{
  "n_experts": 64,
  "experts_per_token": 8,
  "router_score": "softmax",
  "balance_bias": false,
  "init_std_router": 0.0376,
  "lr_router": 0.00047,
  "vocab_size": 13769,
  "norm": "rmsnorm",
  "norm_eps": 1e-06,
  "beta1": 0.9,
  "beta2": 0.98,
  "seq_len": 1024,
  "train_tokens": 318500000
}
Below are experts of layer 3 (counted from 0) of a mixture-of-experts language model. Rows are named gate (a neuron's input weights, with its number), up (a neuron's input weights, with its number), down (a neuron's output weights, with its number) and show model dimensions 0-95. Each number is 128 + 24 x the weight over its row's rms, rounded and kept within 0 to 255.
Before each expert's rows: "comes before" lists some tokens at least twice as common just after its tokens as in all text. This comes from a sample of Wikipedia text that the model never trained on. Tokens count by the router's weight.

# expert 49
comes before: " The", "==", " He", " In", " It", "-"
gate0 [168 126 125 138 125 159 114 148 100 133 151 151 111  88 126 129 126 191 162 112 106 134 111 142 113 104 136 145 141 133 158 115  81  95  97 104 134 175 164 123 135 130 141  77 146 114 114 118 140 157 154 117 109 116  86 166 132 131 109  95 107 132 123 121 125 103 131 145 148  94 143 170 151 130 165 144 105 141 142 117  96 120 119 117  96  89 142  94 106  90 144  97 142 166 124 178]
up0 [144 136 113 132 153 105 145  66 128 133 114 117 148 160 114 117 100  82 125 110 154 145 153 118 166 146 133 154 144 135 139 143 194 133 187 126 126  97 131 116 125 151 105 138 118 122 177 121 117 112 128 189 147 146 172  83 136 122 130 161 114 150 101 138 176 129 165  94 127 141 125  99 121 116  64 123 109  99 149  99 132 100 138 128 123 139 135 155 130 135 163 140 120  92 135 112]
down0 [181 121 116 131  98 114 113 130 133 157 130 112 135  99 126 128 128  97 176 100  85 155 104 122 183 121 128 158 144 138 108 134 151 100 123 163  96 124 119 166 167 130 153 182 141 142 137 147 116 151 136 120 141 144 166 121 129 133 130 142 150 107  99 137 123 131 126 110 161 152  92 123 137 109 102 100 146 132 118 166 128 131 121 129 119 149  76 162  93 166 140 109  90 102 139 142]

# expert 58
comes before: " the", " he", ",", " it", " she", " they"
gate0 [117 126 108 145 188 140  81 165 125 120 117 112  99 123 137  97 146 113 163 151 134 129 132 147 122 116 151 145 143 128 109 180 137 147 115 141  97 158 159 133 130 114 138 115 146 104 126 181 101 121 143  98 135 164 100 160  99  95 112 127 132  95  93 118 115 150  92 112 108 179  80 145  91 122 153 123 115 113 130 136 149 113 137 163 148 144 127 120 136 119 115 165 162 108 112 165]
up0 [118 148 150  74  62 114 146 144 129 143 159 150 139 138  88 137 154  89 109 122 145 113  95 128 105 108 120 100 136 134 118 106 135 161 120 144 155 130  97 129  82 168 131 119 147 130 100  83 200 149 106 134 121 113 155 103 155 134 146 149 130 134 153 113 134 109 107 141 114 140  94 130 135 152 125 149 134 136 102 136 110 110  98 111 123 133 137 116 153 166 113 147 156 143 137 121]
down0 [ 95 129 154 119 101  99 119 156 164 129 143 130 114 163 132 123 138 155 128  86 116 125 118 115 146  91 127 104 164 160 166  84 120 159 139 131 136 133 122 172 148  98 128  89 147 120 153 138 160 135 125 141 170 109  95 155 149  76 154 111 102 164 148 149 150 159 131 137 138 109 121 132 150  94 120 114 146 140 100 109 147 143  96 132 145 125 126  93 130 158 133 136 137 170  92 141]

# expert 31
comes before: " |", "1", " |\n", "2", "3", "4"
gate0 [123 159  92 118  95 140 129 121 127 144 137  88 117 173 112 124 143 115 150 166 142 139 118 114  91 119 150 154 111 140 142 134 125 153  98  74 115 140 129 140 140  98 122  95 108 106 118 164 163 123 128 110 160  89 151 182 148 111 142 107 113 135 129  92 129 129 115 104 138 135 152 163  98  96 127 113 118 114 143  97  96 132 120 150 101 111 137 159 144 112 157 144 162 105 142 149]
up0 [132 102 164 134 160 114 127 130 121 105 126 181 147  88 140 120 114 148 107  79 113 119 140 146 160 132 100  99 150 128 102 111 129 100 154 166 142 114 128 116 122 153 152 155 140 143 145  92  97 130 130 136  98 167  92  79 108 149 116 156 149 118 134 159 129 147 131 156 120 109 109  84 155 156 128 145 132 136 110 157 156 119 148 112 142 152 122  93 115 143  96 106  94 148 105 112]
down0 [ 98 122  87 127 146 131 116 135 133 136 132 145 117 136 112 143 150 120 165 125 140 193 141 125 131 104 113 124 118 139 162 114 147 104 114 121 119 163 106 111 145  90 114  93 122 126 110 110 135 144 118 115 136 127 106 156 133 138 147 130  86 134 135 138 142 179 176 145 138 120 115 162 167 131 116 118 110 121 142 149 156 122 165 131 139  67 131 100 107 164  92 100 130 141 124 154]

# expert 10
comes before: " ", "-", " \"", " •", " -", " Preceded"
gate0 [135 111 121 114 121 123 145 123 150 111 141 113  91 119 129 111 117  81 143 131 116  99 150 135 151  94 153 161 167 149 112 144  89 128 102  82 104 117 131  88 120 138  93 111 118 113 120 103 188 117  91  62 129 132  77 141 156 104  84 140 123 113 144 137 143 156 167 148 114 151 149 174  86 150 144 154 102 123 118 163  99 148 134 172 136  99 138 114 123 151 123  99 110 134 142 147]
up0 [149 131 133 160 157 141 130 140 155 136 131 119 135 135 146 109 152 198 133 129 124 139 129 125 123 130 127 129  85 147 137 120 151 117 155 148 120 132 106 168 118  96 138 178 114 126 101 175 103 167 121 136 131  78 158 111 127 141 139 114  97 161 102 142 124 134  86 126 128 111 126 127 140  98 132  95 185 162 121 122 174  79  97 105 121 120 107 138 103 124 157 110 163 150 141 153]
down0 [ 81 140 115 132 125  93 142 113 144 134  74 157 171 143 114 144 122  81 106 136 130 131 162 141 108 149 145 127 104 122 146  98 117 131 108  98 151 163 125 116 163 153 131 111 114 146 183 114  94 136 132 165 150 130 129 155 168 160 156 136 141 147  94 150 133 134 175 155 168  85 163  94 124 108 132  97 107 103 108 104 129 125 163 137 119 144  84 126 134 115  77 136 118 119  75 147]

# expert 16
comes before: " and", " was", " is", "-", " are", " The"
gate0 [116 170 122 130 133 145 158 133 144 135 166 163 120 110 116 150 133 164 163 138  91 144 136  96 116 149 115 110 115 151 101 114 141 145 172 159 126 109 135 112 136 118 148 125 133  92 118 108 149 145  47 102 112  95 109 109 169 137 151 156 168  93 134 115 123 134 122 160 149 151  86 121  95 119 138 123 119 161 104 144  80 141 131 122 131 140 136 104 128 134  97 127 104 188 163 151]
up0 [136 100 156 124 142 133 121 111 108 133  98  83 116 141 131 134 136  89  78 127 169  96 110 152 138  96 133 146 146  90 159 139 119 112  88  93 109 134 135 133 104 140 108 137 138 138 133 144 107 101 203 153 140 177 154 144 105 115 105  72 133 159 111 144 150  96 134 102 118 117 139 156 133 127 126 135 151  94 146 128 146 123 113 130 132 129 145 156 129  91 131 118 156  89 103 125]
down0 [108 142 161 190 136 120 104 146 172 143 102  79 142 118 125 132 135 163 180  86  78 134 102 123 173  68 144 143 122 132 103  95 130  68 135 121 111 118 153 149 134 182 109 114 142 138 103 148  82 154 125 120  85 109 122  86 176 110 121 126 139 150 129 173 124 170 129  97 124 148 140 113 157 145 130 111 135 131 101 111 158 113 148 145 105 181 152 160 134 122 114 103 163 139 122 133]

# expert 59
comes before: "|", "-", "==", "The", "===", "="
gate0 [116 137  96 136 137 142 111 148 120 134 143 124 115 137 114  82 142 138 137 107 141 125 117 135 135 154 116 135 156 125 144  95 164 124 119 119 127 169 118 102 162 115 168  89 131 104 151 140 158 134  85 100 163  91 110 174 161 109 103  79 175  75  82 113 149 106 121 156 131 133 131 156 110 155 170 117 107 158 120 142 107 117 119 129 144 158 145 145 118 120 152 134 138 164 126 126]
up0 [142 147 109 144 111  96 157  93 156 120 136 145 150 100 112 144 144  91 172 132 138 139 156  96 111 112 166  96 116 129  85 101 142 139  95 111 119  70 124 157 132 117 148 157 125  97 137 118 140 105 119  65 132  86 127 106 134 157 170 124 168 124 156 151  94 139 123 144 130 146 164 105 124 145 109 101 128 120  94 102 119 110 144  98 117 133 128 129 138 144 102  91  88 144 140 134]
down0 [130 157  98 143 157 103  90 106 153 126  92 141 133 150 119 131 169  74 144 129 150 102 141  96 123 151 117 165 130 109  71 145  98 102 167 120 121 143 109 109 164 150 138 152 138 126 135 135 144 117 116 122  70 148 114 133 160 161 118 112 141 122 111 116 155 167 156 183 159 158 131  83 112 130 104 120 118 129 162 135 123 126  96 185 139 147 109 124 151 156 111  87  87 150 149 129]

# expert 7
comes before: ",", " the", ".", ".\n\n", " he", " was"
gate0 [191 130 115 117 117 120 156  96 110 143 124 168 176 142 134 111 136 133 132 150 130 134 167  72 159 179  98 123 163 127 150 135 110 109 135 125 121  94 128 160 131 109  98  91  89 136 151 136 127 130  93 107 166 137 101 133 151 161 154 136 135 119 128 135 143 142 135 119  85 116 160 106 141 166 109 134 120 118  78 157 138  90 131 133 117 128 131 154 118 109 114  93 114 134 152 109]
up0 [117 102  75 151 128 126 150 120 137 140 169 143 138 134 104  93 139 128 130 149 141 131 133 104 120 184  84 103 164 126 123 139 119 139 165 151 129 137 119 143 137 120 137 106 114 121 165 163 138 157  92  76 160 151  96 138 157 154 159 149 161 134 121 102 120 161 131 114  72 127 126 101 130 162 115 116 109 141 131 130 127  75 145 150 111 119 110 131 150 125 142 114  87 148 145 125]
down0 [178 148 142  81  77 127 102 140 109 114 134 136 148 152 101 170 115 119  93 157 167 111 149  96 120 112 110 127 136 120 134 162  77 142 138 149 113 136 112 143 125 128 114 113 159 160 159 114  89 113 121 137 129 153  85 125 138 137 137 106 160 114 153 140 105 124 195 131 118 156 158 103 123 142 117 154 156 114 120  96  98 162 108 126 157 111 108 127 119 169 114 112 112 143  93 101]

# expert 25
comes before: " |", " |\n", ".", " and", ";", "%"
gate5 [132 129 120 137 108 144 145 145 133 110 148 130 160 114 161 160 106 155 154 113  87 123 153 115 111 166 129  88 134  95 137 135 155  97  79 125 131 176  92 108  82 126 121 128 128 159 121 146 134 132 140 143 137  86  78 138 103  92 167 115 127 133 155 134 146 159 125 129 122 164 149 129  98 107 126 116 111 126 113 137 120  79 155 125  84 122 153 128 102 115  87 124 140  86 171 144]
up5 [148 131 132 136 100 148 129 145 128 125 133 122 150 115 151 157  86 146 160 123 109 103 140 114 104 170 131  87 149  91 137 149 156 122  78 126 130 162  92  92  81 140 111 149 130 163 120 156 123 129 146 133 118  78  88 120  97  91 177 105 146 138 149 140 144 148 120 126 130 178 157 125  96 120 131 120 101 135 123 140 112  92 147 111  91 110 135 148 118 108  91 148 134  84 174 138]
down5 [139 178 166 105 119 132 105 126 112 167 104 142 133  92 178  93 151 165 139  97 136 139 105 153 102 153  99 156 124  92 160 131 137 113 146 162 115 133 103 148 137 118 127 137 125 143 171 130 126 127 154 133 148 165 129 151 182 144 142 151 182 112 112 113 155 130 116 128 119 115 133 149 156 142 143 115  89 138 120 101 141 107 121 115 113 155 124  87 161 130  92 167 122 144 141 139]